{"d_model": 192, "activation": "swiglu", "moe_layers": [2, 3, 4, 5, 6, 7, 8, 9], "routed_scale": 2.0, "balance_loss": 0.00147, "router_cosine_scale": 20.0, "lr_router": 0.000447, "n_head": 3, "rope_base": 41200.0, "attn_scale": 0.125, "parallel_block": false, "batch_tokens": 65536, "dataset": "wikipedia_en"}
Below are experts of layer 2 (counted from 0) of a mixture-of-experts language model. Rows are named router (the router's row for the expert) and show model dimensions 0-191. Each number is 200 + 30 x the weight over its row's rms, rounded and kept within 0 to 999.
After each expert's rows: "comes before" lists some tokens at least twice as common just after its tokens as in all text. This comes from a sample of Wikipedia text that the model never trained on. Tokens count by the router's weight.

# expert 143
router,211,260,217,148,203,173,194,184,224,215,196,166,261,158,251,223,207,256,238,224,242,175,224,162,214,191,202,220,237,186,207,138,184,189,229,247,238,213,144,210,213,177,143,177,170,188,202,200,215,159,183,248,148,217,198,201,203,194,165,171,195,193,205,182,187,231,184,217,214,166,179,240,200,215,193,221,180,185,206,231,169,198,195,224,208,220,158,222,145,193,224,208,182,137,210,210,184,162,204,210,183,210,139,194,180,162,227,129,174,153,172,189,223,194,229,215,212,213,190,172,259,168,154,157,223,253,190,222,235,241,264,138,234,217,263,151,207,220,161,205,216,191,242,169,210,209,205,203,179,130,215,178,100,169,250,215,164,171,225,240,191,224,204,204,201,190,226,211,187,201,183,224,220,191,185,171,177,197,204,248,158,187,191,218,217,232,217,184,204,208,241,167
comes before: ",", ".", " (", "on", " Department", "z"

# expert 79
router,219,247,219,165,213,174,215,171,189,216,221,192,224,181,254,237,203,254,216,251,236,132,229,192,206,248,186,243,182,217,230,245,219,230,187,189,234,232,201,227,236,192,209,201,177,136,196,149,207,175,216,224,201,210,222,239,234,177,181,200,175,181,184,198,266,220,206,190,243,160,176,208,181,170,150,197,199,151,165,235,190,257,189,219,233,183,189,154,109,216,210,224,180,221,245,196,174,176,238,271,172,188,199,195,175,166,243,152,210,213,193,179,230,228,246,215,202,177,162,147,243,209,221,190,216,198,174,198,205,230,216,184,220,193,248,169,225,234,222,177,130,227,195,223,187,210,251,192,214,140,198,205,201,190,208,199,129,202,202,186,213,197,234,202,159,185,241,248,246,125,186,190,192,212,200,230,184,190,194,235,246,181,204,217,195,238,227,252,177,192,144,189
comes before: "-", ",", " States", " York", " —;", " ("

# expert 174
router,152,199,220,187,271,142,186,200,181,203,175,153,204,174,221,203,213,241,180,189,199,197,175,196,186,241,233,159,263,237,234,276,251,204,187,203,161,153,121,219,167,229,209,176,187,158,242,151,184,180,157,208,184,192,199,209,278,224,225,125,168,218,208,230,207,179,161,188,199,167,143,227,208,187,202,214,180,201,166,219,258,210,227,229,190,224,163,167,193,204,226,228,271,230,214,202,205,186,224,253,152,211,197,214,182,208,194,230,213,211,175,217,209,270,194,190,181,244,191,168,217,241,225,223,191,269,171,209,175,215,217,193,207,229,205,224,209,201,199,192,190,219,199,194,189,195,163,215,226,215,203,218,179,167,203,177,181,202,201,221,245,174,189,215,205,169,231,243,220,218,172,204,188,203,189,217,181,122,256,156,203,166,177,179,261,232,262,239,248,200,179,231
comes before: "1", "0", " |", "2", "3", "6"

# expert 171
router,184,198,242,152,144,181,187,159,232,198,174,192,178,241,217,229,188,193,188,248,234,141,226,222,146,215,195,197,228,180,164,210,240,220,201,172,182,183,182,200,204,203,162,164,198,217,227,167,225,202,231,149,227,205,220,181,219,196,228,171,209,222,223,126,237,224,185,174,160,275,159,215,186,249,115,242,188,210,189,191,200,212,215,185,218,184,196,219,189,157,186,212,246,154,208,274,174,187,227,270,194,201,174,202,233,157,182,204,153,174,178,228,196,225,260,218,217,186,171,211,197,214,191,151,201,205,192,249,213,225,164,192,222,262,241,226,237,202,172,171,234,229,178,159,187,180,166,171,200,218,244,260,185,222,215,205,185,245,160,219,245,216,214,149,144,216,252,269,202,156,173,195,198,223,177,210,228,183,193,197,227,190,203,142,236,203,230,195,211,192,191,213
comes before: "\n", " and", " to", " in", " of", " The"

# expert 188
router,195,173,201,138,181,171,193,175,245,210,176,195,210,183,229,197,177,223,208,201,235,172,239,207,200,189,174,219,216,204,192,207,188,175,225,186,218,200,188,177,194,250,178,169,156,210,195,211,235,152,209,168,147,195,204,248,141,172,202,156,164,197,208,162,226,221,188,181,149,181,170,224,252,226,197,223,181,160,211,286,227,213,205,162,208,182,224,209,207,212,219,184,250,125,270,250,162,238,164,247,160,225,240,262,196,177,290,196,187,222,191,180,135,252,217,196,222,175,181,180,211,181,168,224,232,230,232,204,221,257,190,166,204,223,186,183,212,256,198,231,221,255,185,192,195,165,178,136,205,183,229,218,135,158,213,220,234,185,208,206,222,150,243,178,181,202,227,251,177,209,175,180,198,193,181,211,201,196,193,160,220,206,182,170,173,226,200,185,222,193,147,146
comes before: "\n", " The", " In", " He", " It", " This"

# expert 182
router,177,206,197,160,234,192,189,228,255,196,194,174,201,144,251,199,209,244,208,265,224,181,157,194,219,194,172,237,261,165,217,192,241,244,209,193,216,195,224,241,250,241,206,194,186,182,238,176,196,174,220,209,162,189,213,209,266,185,244,202,281,165,212,185,218,207,196,200,200,227,197,189,208,213,186,209,176,176,191,231,240,173,163,166,188,190,170,187,159,184,204,199,249,191,228,214,217,213,164,223,151,206,157,211,204,165,199,102,184,226,242,240,189,231,217,200,212,262,186,194,173,202,225,248,181,231,222,211,197,201,218,199,197,302,246,243,191,220,155,226,186,240,227,216,191,216,206,128,176,210,232,182,153,232,230,207,169,158,265,160,231,208,175,204,203,224,219,225,210,163,197,198,228,204,168,171,123,197,177,244,169,155,181,180,183,222,193,213,184,182,187,225
comes before: " the", " a", " 18", " order", " his", " which"

# expert 15
router,217,185,204,156,221,170,198,152,157,145,215,195,204,223,220,169,209,221,182,180,168,150,165,195,198,176,189,210,265,258,198,229,240,171,177,166,211,218,164,271,229,179,182,190,197,193,210,176,164,161,224,219,180,206,185,195,185,170,250,160,157,160,209,183,262,213,171,178,198,162,194,231,204,189,151,221,205,217,187,133,200,213,181,164,168,185,141,161,176,248,207,172,233,176,165,189,204,209,194,160,175,222,167,173,234,183,267,117,189,184,154,223,232,179,188,204,200,231,197,221,228,180,202,218,207,218,154,242,166,238,141,187,218,205,260,187,240,270,213,188,207,191,207,231,158,240,204,213,236,177,237,199,143,170,207,220,171,217,229,165,193,230,241,197,141,191,210,203,204,174,177,213,190,184,173,232,151,193,239,214,220,154,221,163,228,209,232,224,235,179,219,155
comes before: " and", " was", " U", " United", "000", " as"

# expert 70
router,146,243,217,161,206,186,162,200,194,226,198,232,207,145,216,223,184,185,216,242,243,172,213,193,170,231,209,246,201,235,250,176,176,212,183,260,230,190,193,225,173,191,183,233,196,165,149,195,209,154,235,167,190,189,233,203,237,166,267,180,175,240,196,195,231,229,176,224,133,204,139,176,195,200,156,204,199,155,226,190,194,232,176,174,197,166,151,166,210,206,195,202,243,138,202,201,145,179,249,227,191,202,208,173,206,217,176,181,165,187,187,266,232,216,230,225,175,204,217,237,241,180,147,231,213,212,206,225,206,190,165,222,164,194,277,175,193,172,177,239,205,232,225,221,154,138,165,180,256,193,223,248,192,149,201,211,216,173,173,187,202,167,223,129,222,174,201,228,170,149,200,244,193,221,235,231,192,184,253,183,206,195,210,184,183,148,194,207,191,133,189,207
comes before: "\n", "|", "The", "-", "In", "On"

# expert 103
router,197,258,189,166,178,175,175,158,189,259,203,193,198,230,161,200,191,174,210,192,206,170,205,171,190,198,223,191,238,231,197,228,198,225,158,180,233,190,203,176,186,213,208,170,188,164,254,205,201,196,220,236,191,203,207,214,207,168,215,183,187,182,218,195,219,196,156,222,209,206,194,202,195,180,170,215,184,202,210,182,164,211,177,147,225,183,214,174,199,240,215,164,215,183,199,210,182,210,194,220,199,198,193,191,219,145,196,100,142,188,176,204,230,193,237,137,188,217,182,197,191,147,226,248,202,301,237,209,169,230,203,149,181,192,214,208,206,201,209,178,193,259,189,253,258,191,204,176,228,178,184,202,183,175,169,217,146,146,194,163,170,205,184,151,273,178,218,239,176,124,121,264,206,159,174,252,234,183,255,195,231,224,236,169,208,193,226,212,294,191,214,217
comes before: "|", "\n", "-", "The", "|---|---|---|", "|---|---|"

# expert 178
router,221,240,266,179,180,165,179,175,197,213,178,210,231,155,152,244,195,232,155,248,205,185,187,174,271,191,225,196,258,215,222,244,210,228,170,181,209,162,144,222,189,221,151,193,165,180,285,177,191,104,244,235,229,183,177,213,189,190,220,173,168,215,251,163,232,215,210,158,205,185,222,213,207,193,145,189,208,186,159,246,180,235,220,180,172,180,193,228,225,221,233,175,211,181,203,191,180,158,193,205,186,163,213,179,178,182,257,160,146,218,181,179,216,254,218,199,235,232,132,172,223,204,221,183,212,274,243,209,209,210,187,180,235,204,223,178,213,212,203,198,180,220,194,205,207,217,216,157,158,179,210,209,174,177,222,220,133,185,173,208,213,244,246,218,184,171,233,245,199,162,234,190,198,168,217,206,182,163,181,172,148,214,220,184,171,231,235,234,208,191,155,170
comes before: " |", ")", " (", "″", ";", "°"

# expert 190
router,243,217,185,179,237,216,228,150,191,195,176,218,229,207,205,202,228,198,192,182,203,160,244,234,136,245,192,202,225,228,170,194,218,197,213,191,200,237,157,220,207,160,186,154,143,194,270,164,215,225,197,196,192,210,225,223,214,199,176,184,187,281,173,187,307,188,151,193,171,137,200,218,189,228,217,249,186,191,162,190,209,218,187,226,190,190,134,247,182,242,176,204,210,154,192,237,196,177,229,191,188,180,168,164,182,171,218,172,204,213,192,214,184,271,226,216,216,215,193,233,180,218,187,173,178,237,143,225,189,167,189,183,230,192,216,183,225,266,203,235,181,206,217,188,154,134,170,180,231,171,223,225,171,144,206,194,157,198,188,200,250,241,187,187,237,247,210,196,208,208,127,200,229,221,192,272,191,207,173,192,215,189,168,170,192,190,237,220,252,166,157,224
comes before: " The", "\n", " It", " of", " He", " In"

# expert 101
router,223,178,271,187,246,209,164,164,172,219,195,213,211,223,202,238,182,237,196,216,207,199,220,212,215,220,213,225,254,246,186,187,182,248,199,156,254,175,218,226,196,253,179,226,173,168,202,185,232,193,187,223,227,203,202,212,185,211,252,168,179,165,206,191,202,222,187,204,175,195,204,214,192,256,137,233,172,195,200,216,198,231,209,170,208,180,189,208,205,225,257,198,271,200,196,192,210,196,219,235,195,162,251,206,231,220,198,222,105,224,187,197,239,204,226,241,175,247,127,187,210,217,212,200,214,186,165,218,183,169,179,189,173,224,234,196,214,152,200,163,189,221,207,221,167,209,202,238,227,212,262,198,198,190,218,212,112,233,163,194,266,210,194,185,199,225,211,167,203,127,152,196,234,201,132,243,260,169,172,219,260,152,168,203,146,216,214,149,224,186,154,212
comes before: ",", " |", ")", "th", "–", ":"

# expert 92
router,185,255,180,143,233,181,185,224,203,203,246,178,241,222,227,268,223,232,192,186,219,159,175,236,209,239,266,229,205,176,214,192,174,235,226,211,214,220,201,216,209,213,207,226,202,193,230,233,185,122,202,196,202,203,219,201,256,175,241,179,151,165,203,186,203,187,141,235,200,198,220,237,182,170,178,188,163,133,239,226,154,192,177,200,258,232,237,200,180,233,160,166,248,200,231,194,181,177,225,214,184,174,197,167,205,179,206,185,145,243,189,291,204,188,219,202,166,187,135,174,235,218,195,247,217,204,221,221,141,243,221,180,189,188,185,217,149,199,188,233,172,151,229,163,183,168,183,184,203,204,203,209,202,230,185,241,174,223,199,240,214,189,226,215,177,183,191,222,145,198,190,224,233,167,212,238,241,166,219,164,212,198,106,206,124,204,204,187,241,200,199,207
comes before: "==", "The", "===", "In", "\n", "|"

# expert 80
router,175,270,206,209,213,138,165,200,168,244,204,201,176,149,198,235,244,253,215,213,248,207,196,229,205,245,248,174,216,131,202,209,258,236,233,191,212,197,196,219,116,171,209,179,181,210,221,196,208,176,217,215,209,199,229,230,230,200,226,124,137,155,211,212,152,174,170,211,172,189,200,231,183,207,165,200,210,178,234,202,183,206,208,222,240,171,147,177,184,205,184,217,227,152,197,213,182,212,163,264,155,224,205,213,221,148,224,217,208,254,173,239,253,246,184,207,189,207,182,203,217,208,235,208,224,230,194,184,180,224,139,202,187,222,230,210,253,187,197,247,155,179,214,170,196,198,163,198,171,208,168,240,203,187,175,168,225,200,241,197,206,164,215,184,218,179,180,202,221,147,177,283,175,199,192,223,223,185,277,184,222,253,213,188,174,202,233,228,205,206,244,247
comes before: "|", "\n", "==", "===", "The", "-"

# expert 236
router,167,261,227,168,210,161,196,152,170,229,222,198,220,146,235,268,242,214,192,203,231,190,208,143,202,207,198,208,164,194,232,174,182,208,209,208,201,191,180,194,209,245,197,202,157,186,163,218,222,171,179,244,201,214,255,255,171,153,228,194,176,167,224,143,235,249,211,210,195,181,211,243,170,212,177,282,164,151,191,233,215,232,190,181,155,220,195,219,210,231,208,164,191,175,180,264,160,172,211,215,233,179,224,224,170,174,242,163,163,199,175,175,157,199,225,244,210,205,229,185,269,190,189,155,190,240,208,222,199,233,217,199,182,208,202,215,193,199,180,202,171,230,217,230,152,189,238,142,230,235,241,206,221,149,243,205,130,194,183,203,233,244,262,135,195,234,229,189,156,199,200,177,198,202,159,208,191,186,196,235,206,198,178,204,212,246,236,178,213,165,174,138
comes before: " ", "\n", ".", ",", " 2", " 1"

# expert 45
router,115,239,193,134,244,152,178,177,200,193,183,194,258,180,266,240,230,235,146,203,230,189,260,159,185,205,173,227,261,236,138,224,186,222,198,197,216,216,130,246,180,218,204,191,178,200,204,157,240,173,210,210,208,218,199,196,200,199,241,162,193,156,254,205,230,259,194,201,199,228,182,207,207,193,171,297,172,185,225,236,179,203,216,155,180,171,209,206,185,191,190,221,254,177,235,257,184,175,233,196,221,222,186,190,204,141,187,173,218,214,198,179,157,247,257,212,198,206,203,185,164,213,191,204,194,225,219,185,219,223,132,198,166,186,210,232,211,220,182,201,209,241,244,195,196,228,188,207,223,170,238,231,203,174,215,224,229,193,178,192,230,243,264,195,176,214,264,218,162,156,210,229,181,196,235,206,194,185,183,185,272,181,187,207,205,221,249,201,187,185,188,195
comes before: " the", " be", " a", " have", " make", " not"

# expert 81
router,254,195,214,194,206,217,166,218,203,179,170,181,198,167,205,218,253,239,170,202,179,146,187,168,187,234,224,223,260,180,209,153,199,214,199,154,229,221,209,194,229,217,169,186,176,149,218,200,247,254,230,221,220,225,210,203,295,225,202,139,168,187,195,158,248,198,165,179,179,206,200,210,220,154,209,218,211,204,179,246,234,241,262,208,231,215,182,156,140,174,265,162,250,231,182,227,194,139,191,189,176,196,137,161,184,214,246,162,221,185,171,189,193,245,224,208,181,278,187,214,170,222,246,199,214,184,166,190,182,191,138,203,190,224,209,194,227,217,194,189,216,236,206,200,187,142,221,181,218,184,221,255,145,210,214,218,210,197,168,225,190,213,210,216,181,176,168,193,150,194,206,202,242,172,192,237,155,156,204,197,208,142,216,143,220,190,163,249,215,166,202,220
comes before: "-", "|", " as", " /", "(", " mi"

# expert 41
router,191,213,174,183,237,171,176,172,188,212,207,177,215,183,191,247,190,208,171,193,188,189,196,189,209,214,202,263,241,280,144,185,219,182,227,135,231,168,214,189,192,209,164,186,194,175,264,190,253,158,216,177,174,187,251,210,228,241,234,196,130,136,216,169,216,216,183,179,166,185,183,191,197,226,189,201,186,181,201,233,225,217,194,190,226,189,228,131,175,225,223,197,176,181,204,236,196,189,246,250,177,136,216,169,213,168,248,195,143,182,191,166,225,236,234,225,192,191,190,230,195,223,217,173,164,202,206,224,202,188,158,220,205,212,195,159,232,226,190,168,172,187,238,181,152,161,193,153,216,200,244,227,141,129,247,246,187,190,164,178,193,236,205,171,156,226,205,181,127,208,191,148,230,209,183,271,209,199,166,201,235,175,219,245,217,222,183,214,210,167,165,257
comes before: ".", "–", "%", "th", ")", ":"

# expert 209
router,212,270,266,206,242,171,119,204,199,193,203,212,237,166,221,218,250,218,198,184,220,109,186,174,187,228,170,223,240,182,175,241,198,248,168,198,188,214,168,170,219,270,156,188,198,149,218,202,234,174,189,213,193,173,222,194,247,170,246,162,215,171,224,183,192,203,161,176,161,199,196,230,178,195,204,234,189,166,205,244,194,229,242,196,189,164,169,167,208,207,245,209,239,173,199,237,152,150,216,242,187,187,203,148,238,205,192,201,174,239,172,199,212,224,221,256,213,218,149,209,196,206,196,194,174,234,195,208,197,235,137,216,224,176,207,195,221,213,200,179,215,195,171,212,140,249,192,182,223,186,256,199,157,207,217,232,143,187,232,198,191,245,216,225,145,190,256,208,151,232,182,175,214,212,226,239,180,188,218,108,223,218,163,215,196,168,210,238,185,206,182,184
comes before: " 0", "\n", " 1", " ", " 2", " 3"

# expert 163
router,182,215,171,143,174,189,174,183,209,182,213,207,229,128,216,188,209,212,202,226,194,187,205,175,230,246,232,223,234,143,246,189,273,231,208,167,179,185,140,212,178,170,224,198,179,219,230,205,212,217,171,258,217,237,203,191,260,172,238,192,232,193,220,179,186,231,216,132,182,169,231,221,197,186,247,207,197,197,189,253,214,228,183,243,200,202,186,187,170,247,193,174,228,241,242,225,204,214,180,202,144,166,159,225,221,197,283,183,186,228,230,231,165,201,230,241,229,268,165,213,189,231,183,293,191,187,176,205,207,185,250,204,196,193,200,206,172,252,204,243,213,209,194,228,234,174,192,160,221,183,232,203,216,224,210,182,189,189,263,229,150,188,203,166,177,213,185,197,212,209,261,213,205,178,218,223,200,166,215,198,164,216,118,147,163,169,180,222,208,196,138,215
comes before: "\n", " The", " He", " In", " It", " She"

# expert 219
router,190,184,229,237,260,203,199,168,251,217,229,197,210,198,202,212,274,208,129,244,201,182,217,137,191,206,239,220,267,202,200,227,184,256,201,157,229,177,209,241,185,238,169,206,187,172,208,186,206,166,223,211,193,202,227,190,233,152,196,159,202,202,198,160,231,219,231,153,213,203,183,177,221,239,216,186,167,172,181,241,194,215,207,134,181,167,209,158,193,236,229,162,265,179,180,210,202,218,223,252,159,227,211,191,206,183,188,154,201,221,165,186,187,216,207,195,226,200,198,161,236,197,270,204,206,213,203,203,219,188,208,162,218,300,208,224,236,191,156,196,173,215,185,239,217,161,205,150,204,217,183,218,200,189,204,245,145,227,189,210,239,230,208,194,229,207,269,232,182,163,207,190,256,163,171,228,136,170,186,240,189,183,171,242,221,238,240,235,222,198,136,219
comes before: " |", "–", ")", "°", ",", "."

# expert 100
router,163,255,228,163,226,194,222,177,244,205,177,163,237,192,196,212,220,161,193,195,235,139,172,185,169,197,228,232,187,203,156,218,199,248,172,189,248,218,164,171,266,167,173,210,179,186,208,191,207,207,209,264,209,208,193,225,243,172,228,188,161,159,218,201,201,202,159,175,150,172,164,224,177,271,175,257,187,193,212,203,225,262,168,215,170,241,128,183,169,198,225,135,248,237,178,185,180,165,230,216,158,211,217,184,181,136,235,224,149,205,181,226,164,237,187,185,190,206,204,245,216,248,203,214,230,231,210,229,206,215,186,194,211,188,232,205,186,209,183,159,228,233,222,204,207,198,188,225,262,204,227,181,230,179,192,219,169,148,246,199,263,205,194,181,198,169,176,212,183,174,161,196,241,239,174,195,221,223,227,232,232,175,232,170,205,163,241,174,228,143,129,207
comes before: " |", "–", ":", ")", "th", ";"

# expert 108
router,175,212,265,168,190,208,151,165,214,203,201,199,226,139,238,205,239,235,138,205,191,220,222,182,224,172,197,185,251,191,241,259,180,236,190,249,206,191,194,195,225,225,132,172,208,178,215,213,229,131,220,243,195,261,218,192,219,203,216,210,169,213,219,177,257,217,216,181,215,187,180,184,172,184,131,241,212,197,169,182,248,208,220,177,156,203,188,196,204,208,221,148,251,184,238,240,182,180,223,267,226,245,191,187,212,185,207,155,192,163,173,180,160,245,252,198,196,240,201,151,188,219,181,215,201,273,204,206,171,239,178,202,200,229,216,252,212,221,232,168,212,207,222,201,217,215,179,190,180,150,182,222,194,150,196,206,177,199,209,182,221,162,225,185,152,199,197,212,198,169,163,254,261,169,181,186,184,170,248,158,273,167,244,196,171,229,220,229,207,147,213,219
comes before: " |", " —;", " 0", " —", " Green", " 1"

# expert 153
router,173,241,189,149,244,187,244,175,187,150,180,182,208,190,167,244,202,207,162,230,246,162,200,187,215,197,200,230,229,182,193,209,236,274,175,159,199,189,139,204,183,238,155,183,178,146,243,189,217,225,218,220,161,222,187,241,193,176,222,162,189,157,182,161,202,227,201,179,200,201,190,215,218,187,183,221,188,175,182,204,199,236,189,217,157,187,183,159,217,200,236,229,223,283,207,229,193,204,221,206,230,204,182,182,211,138,261,150,178,246,177,197,181,182,201,207,169,185,186,163,233,216,198,224,252,236,249,191,210,255,178,212,212,185,161,222,198,199,131,218,201,173,245,202,183,192,209,181,161,189,230,209,184,196,214,257,169,214,234,93,188,276,210,202,214,186,229,164,188,217,168,190,247,233,215,188,205,233,194,198,263,236,143,200,130,244,220,196,211,205,211,210
comes before: " the", " a", " which", " this", " order", " his"

# expert 214
router,145,212,196,179,185,175,199,169,210,209,194,124,187,171,198,247,190,179,175,208,228,178,206,211,222,220,185,207,213,244,199,212,166,236,202,189,177,137,160,211,197,207,155,167,176,184,237,183,160,192,194,214,226,218,195,214,262,219,236,171,190,191,262,169,174,223,188,182,178,237,176,202,152,165,174,223,192,202,134,214,265,200,190,149,193,232,213,165,188,167,215,197,243,245,126,192,154,200,237,267,175,260,175,130,244,204,202,184,193,200,217,227,192,238,230,198,182,215,197,191,259,163,231,150,219,254,222,214,185,195,178,163,210,189,166,220,204,201,181,210,192,168,192,167,198,164,191,152,218,202,223,255,153,196,149,186,156,198,222,197,196,232,224,143,211,192,269,231,212,214,163,201,222,181,184,224,204,161,231,164,226,203,158,202,235,162,260,200,193,190,137,225
comes before: " ", " 0", " 1", " 2", " 3", " 4"

# expert 155
router,161,207,217,210,245,199,107,216,225,200,164,195,234,222,182,212,221,224,134,205,200,184,193,215,176,230,194,214,211,203,191,188,177,208,197,131,209,200,211,199,217,242,144,127,180,197,302,207,233,218,234,244,174,192,216,226,293,200,200,167,138,124,208,191,259,221,201,164,144,224,162,185,205,211,172,212,228,185,186,217,258,223,205,166,187,195,198,186,188,201,219,178,236,212,223,249,194,238,220,237,228,205,194,148,219,205,262,199,174,215,195,174,197,210,215,140,224,252,210,206,203,201,211,197,225,208,172,240,206,188,134,171,166,216,210,196,188,204,139,193,219,228,206,207,187,148,204,159,202,169,242,237,163,192,175,214,162,209,217,195,200,192,180,167,165,173,234,242,195,241,171,189,174,165,201,212,185,207,266,218,186,169,241,184,217,177,236,233,215,176,196,207
comes before: " the", ".", ";", " a", ")", "%"

# expert 216
router,228,244,201,175,212,184,186,175,190,267,177,200,220,189,169,289,178,247,222,233,241,174,207,166,209,236,194,192,257,190,187,162,245,235,208,162,237,173,206,217,197,249,215,232,190,213,226,222,205,164,171,188,214,256,219,207,241,196,212,185,138,236,215,160,215,186,175,198,253,190,203,203,163,201,204,209,157,134,164,211,220,189,216,196,183,234,212,137,225,240,217,181,215,238,214,229,229,158,206,251,211,207,159,220,203,221,218,187,209,232,185,208,184,184,227,208,213,190,146,188,198,233,216,140,215,186,290,208,220,169,205,191,180,200,212,149,191,240,182,194,145,188,243,202,189,188,165,183,238,217,237,216,134,199,170,234,197,176,241,189,218,253,179,164,199,258,236,220,162,154,174,122,195,186,251,208,216,183,219,217,220,199,238,203,221,182,206,189,202,197,166,128
comes before: " the", " ", " MF", " DF", " 1", " FW"

# expert 40
router,184,200,213,162,221,188,190,190,242,231,150,191,225,173,224,205,180,185,187,221,197,172,236,167,198,198,169,186,182,177,180,166,189,170,163,195,288,216,198,206,144,217,189,198,153,225,213,236,228,146,179,197,243,165,226,224,223,186,190,201,187,219,201,180,188,243,193,154,164,149,148,219,195,221,213,284,195,211,250,223,171,221,210,178,132,143,178,153,242,225,187,136,214,226,209,216,184,189,189,244,217,137,188,140,208,193,202,195,180,202,191,202,172,233,187,227,198,195,200,205,221,209,174,185,247,255,197,246,230,226,158,201,190,183,228,180,199,186,236,217,243,237,200,259,195,111,202,146,199,172,259,217,151,179,211,177,213,199,208,203,185,187,234,186,182,199,201,231,207,198,190,221,209,169,188,215,194,133,242,183,250,166,180,219,154,223,169,207,185,196,115,157
comes before: " a", " in", " by", " to", " the", " of"

# expert 133
router,158,182,217,211,220,227,169,173,215,215,192,206,184,155,231,199,221,205,199,245,227,171,252,212,185,214,196,160,215,244,272,210,211,253,188,178,241,204,202,213,248,232,170,193,194,178,242,169,196,195,207,172,242,208,226,185,244,192,269,145,187,227,227,159,214,186,175,224,152,148,193,191,192,159,230,218,178,183,184,212,164,235,219,197,224,204,197,231,138,204,256,182,222,192,212,207,187,124,186,213,164,202,146,156,230,216,179,165,231,202,159,225,215,263,193,253,196,237,154,141,277,196,201,204,182,245,221,247,195,195,203,135,214,222,269,157,212,178,176,191,160,246,237,186,176,215,195,213,211,198,215,173,177,189,227,193,196,203,216,203,278,206,211,185,188,228,181,237,210,178,178,200,234,186,212,221,200,126,247,191,197,205,170,238,186,193,215,241,193,172,162,245
comes before: " |", ";", " (", "A", "a", ")"

# expert 106
router,213,235,262,179,213,198,144,204,180,251,193,173,232,142,174,207,205,285,218,246,229,191,203,212,239,252,195,218,237,215,238,209,198,246,190,213,263,197,220,239,216,197,192,217,184,220,192,199,186,196,203,200,182,236,221,205,261,183,197,131,142,212,258,216,215,192,212,197,177,200,192,208,202,182,198,215,201,188,194,305,213,226,205,178,247,284,229,226,256,221,168,174,211,203,184,193,188,208,208,188,159,196,272,152,224,156,266,221,179,197,195,231,192,233,244,222,173,215,193,192,223,214,201,235,208,252,177,225,149,197,206,212,195,208,199,228,214,161,205,209,223,196,192,195,162,203,222,127,159,213,162,220,147,209,185,192,204,222,222,234,185,218,163,205,143,189,238,233,152,220,233,198,258,147,179,173,205,154,233,199,212,198,155,192,171,184,199,192,209,183,196,216
comes before: "==", "=", "===", "The", "|", "In"

# expert 90
router,170,273,217,200,240,162,188,217,237,232,186,212,204,148,187,227,240,197,131,227,219,198,230,202,219,180,211,215,164,172,217,238,241,249,213,192,214,175,214,244,193,186,142,208,184,191,202,153,243,188,235,208,185,211,230,202,248,185,258,193,189,203,195,179,185,205,187,218,227,224,167,197,158,205,143,253,188,192,163,198,178,239,207,220,230,179,189,194,173,190,252,220,200,226,264,168,212,210,212,274,247,230,221,110,215,194,191,155,168,160,139,196,187,246,197,177,191,203,208,147,165,188,172,194,213,209,199,198,181,189,204,171,218,233,237,219,183,220,147,210,240,215,204,156,225,186,179,156,232,197,264,223,163,222,200,245,193,205,213,211,235,243,237,187,175,233,232,162,160,182,207,205,238,222,177,268,187,157,255,212,218,212,229,186,187,179,215,242,232,202,177,266
comes before: " |", "{", " not", " by", "a", " —;"

# expert 74
router,140,242,206,153,250,184,173,225,173,217,189,167,212,192,178,222,193,218,197,256,223,225,165,185,151,198,170,211,252,256,187,201,175,199,183,201,189,179,164,241,235,158,221,226,177,172,201,201,189,163,243,240,213,225,227,223,172,190,183,184,219,241,180,227,229,210,217,168,189,178,149,199,204,172,235,222,147,203,165,237,202,210,238,211,210,243,179,175,173,188,239,196,237,202,161,230,198,209,215,164,227,159,195,185,214,145,197,150,226,215,199,222,228,272,209,187,192,252,193,198,146,219,196,224,266,259,168,270,204,222,191,220,197,197,174,123,201,204,208,213,125,194,217,159,218,194,160,147,161,202,187,272,193,211,177,200,169,217,225,210,181,194,187,156,139,185,210,227,180,233,218,194,243,178,143,171,225,191,231,177,206,164,207,149,170,151,244,209,178,193,175,218
comes before: "-", "=", "|", "==", "Population", "==="

# expert 89
router,198,213,195,188,150,165,144,191,157,225,187,214,216,210,237,156,178,209,256,207,227,166,217,210,188,207,194,226,212,216,201,223,174,198,221,220,222,150,217,185,211,195,220,177,177,225,216,187,221,95,156,204,169,179,223,202,194,183,227,218,210,251,185,155,232,250,182,241,177,194,217,231,193,193,164,242,178,181,215,246,239,173,180,164,233,206,198,174,195,202,184,222,276,149,246,255,158,180,208,231,197,153,165,211,210,180,146,138,156,196,166,217,173,205,252,225,212,213,222,181,223,165,176,154,192,250,193,238,245,203,146,173,161,197,191,194,231,281,166,182,184,243,185,205,184,178,193,197,187,144,220,212,192,186,258,192,202,202,182,148,244,199,241,195,210,156,191,244,214,194,166,198,186,165,207,201,217,206,175,182,239,224,162,187,171,218,268,170,205,228,185,140
comes before: "\n", " The", " In", " He", " It", " \""